{"n_layer": 12, "d_model": 256, "n_experts": 128, "experts_per_token": 4, "d_expert": 48, "d_shared_expert": 128, "activation": "gelu", "moe_layers": [2, 3, 4, 5, 6, 7, 8, 9, 10, 11], "router_score": "sigmoid", "normalize_top_k": true, "routed_scale": 2.5, "balance_loss": 0.00531, "balance_bias": false, "router_bias": true, "init_std_router": 0.00984, "lr_router": 0.00144, "n_head": 4, "n_kv_head": 4, "head_dim": 64, "vocab_size": 14945, "norm": "layernorm", "norm_place": "pre", "norm_eps": 1e-05, "positions": "alibi", "qk_norm": false, "attn_scale": 0.125, "tie_embeddings": true, "parallel_block": false, "init": "normal", "init_std_qkv": 0.0221, "init_std_o": 0.00451, "init_std_up": 0.0221, "init_std_down": 0.00451, "optimizer": "cautious_adamw", "lr": 0.00127, "beta1": 0.9, "beta2": 0.98, "weight_decay": 0.19, "lr_head": 0.00846, "grad_clip": 1.0, "warmup_steps": 244, "schedule": "wsd", "decay_fraction": 0.894, "decay_shape": "linear", "final_lr_fraction": 0.0, "batch_tokens": 131072, "seq_len": 1024, "doc_mask": true, "train_tokens": 481800000, "steps": 3676, "dataset": "wikipedia_en"}
Below are experts of layer 7 (counted from 0) of a mixture-of-experts language model. Rows are named router (the router's row for the expert) and show model dimensions 192-255. Each number is 128 + 32 x the weight over its row's rms, rounded and kept within 0 to 255. Numbers have three digits each.
Before each expert's rows: "raises" lists some tokens whose logits its average output raises strongly, later layers aside. This comes from a sample of Wikipedia text that the model never trained on.

# expert 98
raises: "Y", "J", "W", "S"
router:133097111172067105114136104158101113096115130151146148103045049178125131124131192070072133151100114080104093109087153087162094083210126116140133143074077158103140168135126097126135137108141122

# expert 117
raises: "==", "em", "w", "im", "vert", "===="
router:136131182133121153104159144109102092123121159061164216104103073143180139135155196092113093163156145152070123075080117130196119125107071101071164171056131192104155146175108138144125130163063176

# expert 38
raises: "ist", "on", "it", "id", "o", "arn"
router:152113138110077145091167148158156150056140178116095115118066047155140168161135157123094124118160157165075133132119177103182152142187111085102083165101137138129128112179105148123142135140103101

# expert 34
raises: "a", ".", "-", "b", ",", " and"
router:168085187202070146112154137121084110086107141119158178092097103227140162187133144118082176145121082078063130138129161108157077139147105126107154113149077152098156139142109119144148165174096106

# expert 82
raises: "e", " of", "st", " the"
router:142060147137111126125144122189121120179153171107126163115101108187155155135132173129072148121161188121083141114101125067170134158177100144124177114140067162119141148141114176085095107143049105

# expert 10
raises: "ine", "iv", "ind", "inity", "anche", "ank"
router:149097179115080131123160103109129118095080150134103181129034107143141141205160158111070141177164113206126154096114108084116178156204148108134164127122065135131092117156115175148137152127133132

# expert 42
raises: " Years", " Goals", " Date"
router:090097141163053152122204131133090165129133144096121154103055091200115164119155118144110134166116124160070101130127124055160108177139124142151140161114097114146106158156150145148145158101106110

# expert 22
raises: "ut", "ust", "aling", "arth"
router:101115098132080111080172114114092074081105165139186149144043108155139144178100150107130095159169124146098125071098147068218154105117039122167178066155073182154114140125114124158100164115134146

# expert 28
raises: " been", " come", "]"
router:134085169104101127119148122127169100148150171121136163066119076200159121135159150117090120121152145169057186098122164083206149088188117098124127117116122197102117115121112150084128141102079185

# expert 37
raises: "|", " Died", " Native"
router:149062155136085126119148153093151099120163087104173179102132116149132175137183145142079110168191078154113157103141122102138076112151103101130193162089135154107143126139119172104120144070099154

# expert 62
raises: "ison", "im", "ike", "ag", "ota", "ase"
router:111081140154104073097125205153148139114141165096098143092099114172152160153135214130048169146176112155084072059116190071186134085123097163128118136130066177141180182135131124116137155129113104

# expert 120
raises: " ", " c", "aud", " Season"
router:107114116145101103102162115112099091117143175078146200118100114222134203140129148127044148152194136101087127099139150052136122132163129135129168094091061138078139136082124204144137160186109126

# expert 99
raises: "ect", "erv", "w", "ec", "ha", "ens"
router:151106109132117124137178126137112103096133164135107161126110063178172169125160162135140122153130105146077191106111203088154150069159130116107105175133120097155074090076103101119094168116127121

# expert 125
raises: "ag", "ography", "iz", "ition", "isc"
router:107104137158133097091192111141126137129185166132122158104137117179171126130130121124102149104165126110061124136156176113137094138149097170137148127073073153124120085109126107072092145132127135

# expert 11
raises: " others", " other", " the"
router:137114162147094116119100148134124102085133200108093171097088107140142214183109163061118121177127186142079135081080138102137043157167103154111132091079129113118088135139098144094147128172127115

# expert 85
raises: "ab", "stein", "ts", "wick", "cher"
router:149155187171070136158161071152120105120120208087138190135115093139122195152167191099083119160124073137064118155129146068141123139155111098117169140145086081153116157138112081120183161147146161

# expert 110
raises: " Synonyms", " Nevada", " Motorsports"
router:107119122154073116130160144103116101101133175102148158095065095181129155131104210088079099170170118104051155082114160075157103113195128115074168105131085180148138110159087168138165174122129147

# expert 61
raises: "mer", "ma", "men", "ers", "ax", " States"
router:157133167135066119142151084127117123091149140164119146102137075151143175145123155145115133093164082123032130121156169116113105125165106123144139072107102146099177179153150198143129091137143172

# expert 103
raises: "0", "oster", "owers", "ability", "ve", "ears"
router:139122153172082071078208162143099073125196149154161133114123095185141165146178174101108121161169157097095098109126133114146134086169089107081166145094101136140153162141133139122135158178071110

# expert 0
raises: "))", "ced", "ī"
router:088102118157054135131196100131133118105125172120145174108054065187140161159124157081090099177180125156049153120127142114158107125151104117089161108140119155129142125161114148127145197142117184

# expert 68
raises: "ist", "itt", "um", "it", "isted", "ast"
router:142106122134105103147113104166103108084152165100138198096080068149142103155155126076053103153154103140083117086133155109174134076138065145121123156075124149105129098201104125108129164165113139

# expert 53
raises: "F", "C", "Rec", "S", "Un", "Res"
router:084126154154084114077132110124130124107141154155112129101096057195183128099164167082046133125120103112106114095150194105152149094182120098082131137128141084111098134106170174114120157102106126

# expert 77
raises: " a", " the", " an", " "
router:154081138163068133180179140204170094094112173084174157122048078182171153108168150076126160135167136109126137129111142098197146150132113113088137129074094188121137117108111117078112165101093112

# expert 113
raises: " Alabama", "ally", "att"
router:151138136144143118142140159166135092090151158138110170060046117133175154113156135119099098173109130149094174093119161122177116118180079104127111112067129164152143162173096177092138177137065134

# expert 72
raises: "\n", ".)", "."
router:123096153132083150189070139143114090154080155154102153098095121150155111127174174117116112243132084160063103106109109095189147140137084096110096162148125131109202162105116127161130119143085107

# expert 41
raises: "ently", "ably", "til", "ily"
router:115097153139062114121121098116131085109176105133129146138107131189143147179191215094057132158130189105075162082131126108171161147160080128070145079128085185141107156150105182119105139106095176

# expert 3
raises: "j", "ague", "é", "ze", "able", "mes"
router:127121134159095138116140096124123091094124132136176170123159075106089162164162160075132137146168086121092172114121076070146114129126127137131174125103147124142118141123128113128087133124093145

# expert 52
raises: "m", "by", "the", "j", "p", "high"
router:099103175163066129153117095127129085102108170103150178065089081195140148136145125117103125148118087086079134099108154096163117168120128160122165116107098190109107127119145132066093134111083177

# expert 95
raises: " across", " today", " were", " also", " including", " within"
router:125092160201131149133184138185111092118125154130151184134126121128126179150146158104114140138149098082064131076143115041148129119143134124139156150116080133110107111121080115127100118141138092

# expert 35
raises: "\n", " (", " and", " served", " of", " was"
router:165091155157054132133109154152145098110125122137157131102134066131118122177127188118069154162138093121072161113116089073161106157209116140142121130113123173165140115173155159132170134111132136

# expert 64
raises: "uka", "ū", " segment", "fall"
router:137117180155101180073145135140120107101154189136137201077145105224163180156144170102096142124175095115083141056132102113174131119132144086078204182059094108111118104151093148136151137153086140

# expert 65
raises: " ", "omm", " ab"
router:097113171118093110149172104097130125076115132102152145097110120135149152183125194115133124123144078117105191109122084051193112127154140129091176131125117132137112152139122171083143176183119100

# expert 93
raises: ",", " |", "\n", " at", " (", " for"
router:111130184119093134167167160154161084114120136122183156145129081168127122122147171121070114157129145136129137085124143073150099075113103152088142126087098188142118125100128177109085169140108087

# expert 81
raises: " the", " their", " its", " this", " these"
router:144084171170069112194191120169140123090152168089175189159079091154154145119162118094182148190121127122094141112116125084159100087142096114128146132081089197114143112148085152152154225112120158

# expert 71
raises: "6", "5", "3", "4", "0", "7"
router:169116180148092059114141079126114124070122119129129203146123123193137155145155188102124089161161132105079123089140145104189140118198099130164157136152117191150109095149121160119121147137118140

# expert 79
raises: "1", "3", "2", "4", "6", "rd"
router:131107177218073139092198145120081090089101136084156155066094106164143107098153170132095141136165120112107119162107146128145116083140099097119158148121110156159137131118118109098130124186103103

# expert 91
raises: "0", "4", "5", "6", "3", "2"
router:072097162130032133115129112115117076067109173107086238119069107179104141164148183112084140129143099143078149122105154083156104099174078154118109153119116160153089114108131108130075100108096143

# expert 5
raises: "-", "long", "profit", "ne", ".", "\n"
router:160081130149115125125164130165162152094142180115147190075118066210153176167164185092128081148127097186064095080106123128151107134188127139162148127129118161107138119173119139141145196113114135

# expert 17
raises: " |", ".", ";", ",", " (", " and"
router:100100162162119143133123082119065096068139136116138191128126121125108132167138170116127128147147099113094129102099148064179098120169119156146141166097137186095153133130107158082130190120115124

# expert 30
raises: ",", " and", " (", " in", " ", "."
router:146129129171116096147170078121104047128112161135163147089151098164147169158136144147051118131180138078066162089138131066137128110122112131137108145083093158089086135112133156095102112107109112

# expert 58
raises: "urd", "\n", "”", " cost"
router:083107121142074091142125086119127108125106129114129171118098066140117191166129140117081105180132079101120137121159114132170102158173128131092184083113100120109113170170109088142149150151091184

# expert 6
raises: "ne", ");", "less", " died"
router:111117179158070131134131146108080106123103158128172146132089094163125139184126166074122173149152087125049143123115146051151099086122147129129160078137106126165132180125157143099135178096119131

# expert 46
raises: "\n", " ", " N"
router:115093146176097120142195114173137146095134126072137162091110117155130148144148192140099085163183111142074141131101126079184102140191079083121194077083111151150108117152141150068145183150146136

# expert 7
raises: "0", "7", "2", "8", "9", "5"
router:162103185155054124148133162156140092125111130141093208082105087156120118183158196111138165150150125092120132131090079075170074151189128114102139142085143138114117169139116115094141130153106140

# expert 88
raises: "em", "r", "al", "ail"
router:149096148165069141172151122129148133081182122095134156159121135176130196137169122125125141131149140138146122073127185109133094110123140132114120136155118137169072133139121156071149174177106135

# expert 114
raises: "re", "s", "in", "f", "des", "y"
router:080096147142050120171119163109133094095139152127125180099063107169085229113185141131115148151108088152089126116064195097165099104112112097121126126159082160148143159141164135084109182154158157

# expert 109
raises: "1", "ite", "6", "3", "th", "ites"
router:145078185208096133130129125162104079097113185094111157113101089168153174100106111091099124165123119143126126145121159100164092120179065130153141117092106153150112174158095146113049134131076132

# expert 83
raises: "er", "ers", "ants", "ant", "ership", "ing"
router:113097162126104132144145113089123111100128135127157150100131127149176147136112178082139094161095136115098160131138153009144077114139156156130179111072134179135140107121088133125127133121090207

# expert 15
raises: " ", "ers", "—", "/"
router:127087127171114120087122100130085118042177167150137171089094117186117144158167220119123155118178117193155124170143142089166130113180103112129152161116102173134181167177093183130116142107136106

# expert 101
raises: "0", "-", "1", "th", "ann", "2"
router:140106179216102149116193124141101050090119123113133141101132075130147101161170150146071142138129137122091109097090154083157132075123115143126205098099087158165109132101088090094118149190155104

# expert 19
raises: "hin", "ir", "His", "arr", "anning", "|"
router:142076129095122101117150112121125122103150111168169129077131131130132193143106167112080132152137147106105144124107146137133050167134106125121150132086121175154144145126158163128129122103133113

# expert 63
raises: "bury", "res", "borough", "rated", "ration"
router:149098138110100122155140140127169128112183120121149163121116100155158165141109148172143088144134125118091075064118069108144079099102141130167152126114160123100155096167147188078109098173103197

# expert 70
raises: "'", " and", "-", ",", " (", "."
router:151149178183110119114180093155089095109125172154145194086129107158124136184122153097123158139178097119074131129123115055137082103100114093089153123113098114108092180078135135142101223125111109

# expert 24
raises: "red", "-", "act", "i", "un", "acts"
router:087087136136085143101223145144156096094160158145148133131127046181144111112129116088103105125141148148089088113111175128153067142134121116104148125100094151121122137139093149095117199175102153

# expert 9
raises: "'", "’", ",", " and", " &"
router:177097126200134065168163115102109081081145161125120145062149073149132193117184158130117120187190127100083150128152167104196129126198123093080123167103119124118118161087161102109117171140120091

# expert 107
raises: " Dutch", "7", "8"
router:140153175145101061127134120070119119100180155088130174157070096197136146131158188107112080138145117119097152089164105129144121098156152124141116152121105158146100156176095057090108146130112145

# expert 20
raises: " \"", "in", ","
router:122123144148038103182164121107093130088139144175102155094090079177078175153154157101147172173140112147093149086108129049194084153173165149164161152092156143081177153130149129143150140155079121

# expert 121
raises: "2", "1", " |", "\")", "atar", "uel"
router:141040162137119141165109142162146124078121128074135174132146102175147151117184114059095120164120143186101162059065175101181105155111094154189183167085147149147115102143096170141143168128102174

# expert 48
raises: " and", " on", " ===", " ====", " with", ","
router:093113203154111114178120140136074147136171148118180155106106075179140182147152154117117115128113130136097085110144097070144102081149127115143162133075062136108125116097118098151139102138095157

# expert 49
raises: "ines", "in", "ol", "ret", "ine", "r"
router:099081145160107121136206126098105098059090137178112163139151111154119170160100168119104154119147103079118119091158158099187113122172097117158182135112101140123124096153059144146127122154120176

# expert 123
raises: "i", "rd", "er", "ber", "et", "ister"
router:176109185148076084158166087087166122109139102072133153142120147188166162116114114125094066157125149140141111064180143034185129154133093115130111082107074174171130132137125141113136179148098151

# expert 96
raises: "omin", "Ed", "Post", "itive", "Reg", "Mar"
router:086125131165087126123160099146153126077115157143146166067123072172142132139102186109135120210144119161123156104103170144147071157184146142105146138098113201114092151158086106108131184158100132

# expert 8
raises: "7", "4", "6"
router:132101154138117084149138164136101064114122163109184141149092124177144179157126138104076114159160126094080109098175124100153090126148105134053207124110072134148105148149179172143095138135072126

# expert 31
raises: "\n", " This", " (", " In", " They", " These"
router:167125132181063107138134101137144133097120181055131197115102111196136146163133171138137116134168130120115147102083091079177100147177123096128177081058119122113054146124117158081104189139104127